{"activation": "tanh_gelu", "moe_layers": [0, 2, 4, 6, 8, 10], "balance_bias": false, "norm_place": "pre", "positions": "learned", "parallel_block": false, "init_std_qkv": 0.0208, "lr_head": 0.00413, "grad_clip": 2.0, "warmup_steps": 200, "train_tokens": 343800000}
Below are experts of layer 8 (counted from 0) of a mixture-of-experts language model. Rows are named router (the router's row for the expert), up (a neuron's input weights, with its number), down (a neuron's output weights, with its number) and show model dimensions 0-255. Each number is 128 + 32 x the weight over its row's rms, rounded and kept within 0 to 255. Numbers have three digits each.
After each expert's rows: "comes after" lists some tokens at least twice as common just before its tokens as in all text. This comes from a sample of Wikipedia text that the model never trained on. Tokens count by the router's weight.

# expert 2
router:083143118072217170127155108129117124133145122112181164199073073105107085103138108134173180149132130179145040139130122165105106161134095148064149107115136110109090112157151143103143104149105182023151090174075162123111110099152156131097130114072132159144121173179155113100168106094123120104057003138129130079082112120159146162128138130086157158137136097126128145149157098153147106119125137171122156096148135127133162107134088142102105071173116140080060144155130097157179092091127118083172065115115131167136102129085138159141178118140142115120090147152115118183078164170147088122082164126163121082136126077120142123091105088144138102144159164164169150154103148106120196129112148141128170109145129106081175131152128092165085125150097097093160129154139154189135159102063143
up4:122110170121141089085135086122127126118104100089122093121091106142169116144136149142071086145137104160138101124143118125116112075126113131085101108165146081109105153101109112127119228169080091173128166077162104124105128169145141123131121121127093081160176201193210126164067156166074087100142086167100119113092139081140137129142099150136076118150102116137088125105092142155101186143136197116124069096098117060139151138134098115127083160081166166082169122162113155125147137134154100123195106159095120126130096112152133113085117142098149104163137150027159087110218179141149089133156145149120099110177134108189090105176159146072156125069107181090154146133091078193117095109136135114147177139123110130114137113177141090148156074175117139166168143158112162181097153081120155
down4:138152150137157148137083126142090148098190024092096124119148114136130036138152146156099183141154116125126135074155132126116145157109138103073122176123134153141156111121115164161114164160124037110105219103109115165149145160158134076112127111106149099129129102134182121136168168178124038119106069144138079146139141125154130111167148145161164113099140109131104136163089205138157132123165155121121149121087120097112115087161178067111146108188112171145129130156143105111169152095137164192164150122132162136153116089138113148101087124066163108132154110117190104138136211121116115175171116194124108103186070125150152103150116112202135119112145140132118129102093108113085118108126077092075128162043084104190158079118120149140112096123150082146173125096048130120070106132102141
comes after: " ", " 0", ")", " —", " 1", " 2"

# expert 11
router:180137127109106100127135117106187080124108101098066158109115180108179118109138152056137113074136165148114101142151166158131141136157133128104138166124127099115179113115133076084127054133195118083126104159067165029107100104146067114099149091097133134128142124148144117105149126089128139154108127202158081135150049118138097108096127153112072131113165141093137116155157168156097139095095091152146128128123101175156110090123112154135148117105162140171078123154123151172116113122144116091135112061229163193124120109134159094059133128121172171186114164154189153117157125163142137159111154147158148110128076150136049156133134160110174117079135133140146104106150104171122112145083121189156105101136198139152105156159154092166178113120126159077110175166100145159103050076184156
up4:098133153083113158127152136140123126098111113111097126096180158137144138139138106150092134112109154103130161160138117107093161074157126056120134140159136096131131133140148163106118127108107127110101098126107141133148154054149176108120104205170137137098135086205082136146107134127166116118151177158135160142081066097125182114115092161137116072131045134176104090060108128119119166114113134155069095153107152121144108206138103117114177122126071146057094121022095076141128159122150127118104114088178104193189112098156105148123163176147137116182107175070173092127132165134141134117070104112166132146194236144100116179111152165116165157058148117094094108145093122109144124194097156141148142150099157104126131106158119148169139095122163047111184116111113126145188138156166139
down4:102085168115138136150105201118171143073108101178083135206154172115099121059152140142121186117165096106155111158121191186106081127094135187060114111111134089118137185123117107155142077218111103100123119172149148189160107136050137146104108081118041120124096151149127140132139112117081143101188136166131141143075142091074112119102175136137095129147114128147144011168165159131139128136116121121060127177179106123172108119122096119184115120085122137120166098124124120145048108139077167105129125089187123099124094121086108082147113112108119119124100083127182132152094152145157132127110129104162124111098143111162122126104114086053140154135182121197111150116128146153125119132167066179151145127089131112176105150097087127081142162169105099132100109142079111109098163135149153
comes after: "\n", " non", " Women", " Al", " Website", " medalist"

# expert 1
router:137172093146128176106134093143080199081087060118148137130173136080065142115157125100143180162103139189128113152097102115149137147183144204182150165128146165132063131080123133151118153155109149051071145107092105121115131108136125134172189141129154120082121126157114115077151096128150196217080142117066130130086125131062170117137130109097092134155151145118141090103139130186157163097145116101097091104089121149117101068176139147122083155098139128123148145104187153132122089124070064100078173140110128154151181104097188152163165114150202150112126071141180124108107145124137101109124172103177151139161133153139177142123148105097163119053167029157101128147151101158137123146162149111120111095103135135180156078135155111118106116156118104122172133141126107102188092089152152
up4:125146146186137182165132118252127190084124127115149088069255122117067165094099096117131128137122110137122137094072141091165121145128170081113162100122096083145150143152123120127161168134073133096134124143091094120092109178187078117128147158121124102092131082159123172160090131137161163123089127109121136147146160122115134135136090158092119161148134096130107141203081137108151136090105150118118113111082093146090099080153100110136131045105109089134175103140159148119108137142041125143153137097084114152148164119098090191171138121155133103211091187098084108132149136151126117122136154066139136180147147129137142128085142107105163098074195089119123137163095128099138133183144133184176154115149097094113116103165171134081118154083120151071165119094158146173194136152137120
down4:115151121104095152077156146111142165167108142116076158154116081139116178135094213114123072124113159131107123088112159130091128166109120141126102129143138131116108121109127094096142140194143133124097113117128104132126123087139157142150126111135117119138131074104220068127176138119042137101132113117124126148111087123184079088148034077140129056107110162111099056117116094142090093157117138192151142154155057055189078128116151093107119152151167139116142114126130099074116204127139104093111174103187124062089138158068139099131105084098094167114096145133132084135118174128140081120110094147063106162118142115143158139123122106129144164133074102107124199144152110132130144188077140123107106108123185104129190127153128103087170176072105110126149144113118048099103056108119054
comes after: " |", "-", " (", " \"", "|", ":"

# expert 9
router:089083129090118139146107147214098113086132127081139083128097075113105155107117207137149143110105163151176157167160103108088114144157159158088153089112097125153185092105119136182141126135145121150109140145068176118151125129159137128119067142154112113158149150112177110156165172084095064098083122159137126112139126123086149131144127123120121124115149103077092104187130094169148103134065150126102042119053163159116155135108146117088124122125133162158171109111156136135116201137179090146168112128210105164145113126093093190216114126216101133129127148115107129091164113132100151091130122119153092102135067105170118183075118204138119163128194076133152176189141146098162107072089102111092116114091107114133090141116117146135118147151180104168141143169109139144173076123193180
up4:162133069098110146124097102175133070143114127127108120121129110119109078058138122132132046047157112101050155084143149131129163050057102110095146100170109157110105106088087109160106120144103134164130125099146130097116102155119132198129177172116166065128197197108086170134157127109137130116043136138098034160137166081081127160105158154131122166118168092093158141141127170097164119180066125106125118164142111189126118103146168107157106089104155123164177132152114134102159092143145151101158146161119137123138145101092179110157117157101120123162081133109101121104150127135140143138116163189104181181057130094054108094167126120131147127119155159194141094103168120094111082147113177118054143167098090128116094179166133122142114115103035143125153140121112142150121110140125147
down4:166116163083148106125162117137183111100141146165132164137167110073090126195049133129122089158106069134126170111158140169121094135173122066127099136066104131139119099120142176114102117043180086076163128114093168109083048095149125162171099180095169132087118173094153148133141082150180122152131112159125141161131121121119119128122127057079160126110125106105114145117127116145126136154113053157140108103150133137116089117095154147124136149126125118120047120098119105141153132159118121151156097151109156137120150145104122110130136127136129110105158150155104146133148158108099077173064117165094121141187166164146112191116158155089095137181131160106132173164102149156138161169191191089131119176172115103248124062131129103062147083127151150024151132085163128151089148156177160
comes after: "\n", ".", ")", "==", " =", " =="

# expert 10
router:075146097128157163072087076149099123100160086128110119092118075082136142086100144193163153165140186050142147141069117101169173120152137133161108066149073192112076162090162106140170156179145145142123142110116140117126216151125167038077063149104156113180126132148094086132170143106160076103145122131138142123173120112152140150171107157106151129132111135088114143146151179123132105132103191150093132088147111128088114098093055133124070094081132145079119192174110130089121120127093096092124184098130111105190136150127115136175176164122152160112144086178122134131179097126125117117132160133123100096197140117158118136169124105150155161115213106135142140106123093136149172128091127123104115150081202072129126181125142144140148084104192123117073124111153151145105108076177112
up4:078148128085077115119134131165086115126119118161145195094151110115136133085179082183093160167117108161135112110161106137169063128063068157131140097119162152118126147108157169139168058127186167093123134110102158125116120118133131137145169096102129083143163138103160077152098138096156120105142103128152138139111118128113110176161143168172134120130073136126111172084123148060151155140138184170070179098169087118116140134180032099127098171122117234135098144179095149109164100088185138142149168124111100179146143118083114176169134168135147097152092149073148198036106146164098098132142130118104195100174183148130110152114118114120133143143130085097098106094089159125092149097132129150107133170106172106151202182179094144122166066153096118122145126174107159136108099139142164
down4:044173163160088096125120100142125056129142107106121103061062141151119089122090138102124124120130140121108121086114108112124142127113139063137172113148081145139067175158118150115130128140132128105113126141134147156135109164080107093115091168178154223126159160125128103125123192095117118103158141095163153116182178167144138110088136122150118158163149113136153171177123142085092175075156111133124125092160180099114166141098126165073103139082232065141135161100120116090098101122075048092081074141096148143102185159123161129111122134137096185139112200164169098118136148094172162152126142096149163120087068140112077011116120105109071144106147200104093153140087122108146131074131122153115098158157130167116107166160125118137171140125114143111171096138106161102085139112120101
comes after: " a", " the", " and", " to", " an", " is"

# expert 3
router:160138077113151142068147108179130170151122150113126106085149095141165121094119119106141101146077123131149133129126112091193158163126132081131096107148145171141155154160083100114109118135130079071071134133053212162070116138142123123151108122137100111145099188135153105130154078153168070131151086108086122138158123133099121118181084120146112168122094072083118087151191141190104180111110128135140126156147182150096118135051088185168143092075121139117145133152103137138114092094133142128099168090117142168144147132107184158138086138156133191141137133192129151092190111135203129095089157104096166082164175141135135064066125111172154147097068064123186181183122127130121168102055110105121154124128169180171151149146146118105148089122176106104133123108085155125134092073063110
up1:131136166082111140053121134128161126218086087083098160107111097095110105101159079091139137098147119162140112080133099130081077147153085157138133125121125115174111202165136151098122168076136149101181154099167093144175196137121093115227116108149167156155136146081096154147130142059122136141204150049126099171157081077069119074164144161179084200132154088102135107125112129147120185130125146143182171162127134140117147129114095105128178075130073158128156143190128081149164141131144162139111129131088116132148154089115106128156055154175152172132095108121171140084104124153145090120099127108159120114153128158136130063104067127114124156138144109118065218107143118107129148091088121092104174112080132110147123131120117115074175119129112179095178160144125112120094137160121108
down1:162123125150110094103172136166186121102123140087121160108093146125106115132065184183119085146167128087083103098144105110143097176053124093117137108095113123197126159148087157135144105110128159112171131125076129121113116131183146106137087187136124132135127132114081137111192106136176130170106168090109141088092155126173119198126074136102157098147070111153110127141089107137139194084146144132124120054144164116135143128074210116098172165126115158129139138109137129157171191097080118113154158147105095180072210084155130122131127162122129163122166084097151122134127043096173141121129071107170101202172109108092159139110108142158151129119082104124033107150186138107135100062152160209119141118132133135130136127115133119049135119086103142176156192119112119134122159167094160
comes after: " of", "'", " in", " the", " to", " for"

# expert 12
router:099141146134140116122107112190139146090165139120144088144118192146125122116114115142179155095144138155115146180103142120160161170126137113127117167140066145100177167096122075169124191091135129108143117137129067055123156166126073154067141128129133108086128131099086112106161157082155084135160134124144100087220108129173133182136071148146131193111161141118108123151157160119126153137141125182067146168059176132148088120062158084171107098123203131059108123170116107116146131125187079076135157027098125144215153140086141167104104148122101158124120120139146110166124143142140127101100054138104116161142111137104156148136077078145172069120098127119146184114100170124154200151143134080107165122129130078109121080132165155071110145167119122120107097124055128148080136094110170
up3:123129139115120110106170128110076071081141139150184134113182127133147120093191174154122164140117109124097117117135184146079165122144158132142081137125161129079104064141093160093120145114107083101130103114150090156114130145118167175116080158157147150108138134164126097135201191163160059131165135160073145099139113076188175141114118076147071120111116075137056128139158097146093162151229141125109137146116162117078072101124141116125123132144172104158165109113166107107150137070144147127141146079159098076112118109115138114060208131128165143115098123118126092113135130154114160134089086072050139091189112098123210117130099133153109115099100159132182140135183123090114176134155111143130069109117138104143163105178156092095073132147184143137159145114084042131108194152129180
down3:061120137186115090129114137086142129157088114145095119110083175123143163144105116150131141113092079108113146093169113090124097090120167099159126044098133149119077124156224091134081128177148140104146131094139082122122106099106140043142096137104115163127092123126154088136112179160082117053112116157176136121139161159125081190079134113090136082159123152147143063110116177163107102142143169134104147180127136164107138131189171078159140118099193173154130149093073207148222205100161141111157126132106092099153174145165084142139105125070104138107076086155174123134161086126175143155154139123147128083159127164155158128118150133127102124098153148112070127073088156108144159067146100150096146132118109141169136143099142168108145117102148059174206131152139141142155127084136126
comes after: "\n", " in", "|", " \"", " on", " The"

# expert 13
router:128110111104077119072066079085123122206138136124114132139145135104150127083128105143172093151137100102174082122155116162122151109077118155111158122232174136155126096164164125130193148146167105149067047188093145115133168130138081185081060121062103131097118137159183167109116134137153108108140125129134108098112094147122165098152133123152198097135108094145139124091155115097060141151148166122173101140074159153127125092086091170089109106122144106093058129139147143109198177097070156127129149128158175152134146174132182220121131115200144127099120135135146132142128171142114142114068141149134100097152088160138126208157155092155143125120116101165128107164156154164075086146087099160154079146094076109100124129178104164082155107117093127102130106125118179126118141064159112
up17:164118113122146096105098074149132108123141094090113136137106146132142160135113088205153174098152128104126146148090140149142102115122127193126095130129136163170114124131089114168188146100196146159126125208147154096084144173132174154091106124147132147133112164116095136044161136113144132094108090036128205128109131130118198157169103128150107133092158103191155128121117096108118036148134162100137116138145145215110098095089107172108100124103105155142111107100110121098164149155157122054118124133119138202148164093207118141116093147105107095140072108119134211152126080131160171146107141116097088118152116111140103188082172158140156135164160188163173067122232139141146120146125088183128167201100103118134160162145178128090112116132149139109098110157138070135150121128084119
down17:082147145107051119130097179145062108131127097092073109176136136131083163137092135176178118135080193100126147129087139090112112140129112189119075124177107157116077119119099203180104092163080143155172166157159226107116158123125112110121083149153078171199150099133126107135136149111127120106118177048120135143133163125067132124184091157167151110095116142132182087154119163129154142082132176174104171159193139060182136163128084123108143137148134150135178091128151104175128093084089110143113104130117150146114093176127114140156117101113172182122133172137116147073061049149127141120174123115096175070153132087099143135117143115162133156134157163147079065104103096114111138134136092141191139110111136164099135170144135127139166085128128179142131103166070126103127129099111187
comes after: " |", ":", " (", ";", " /", "/"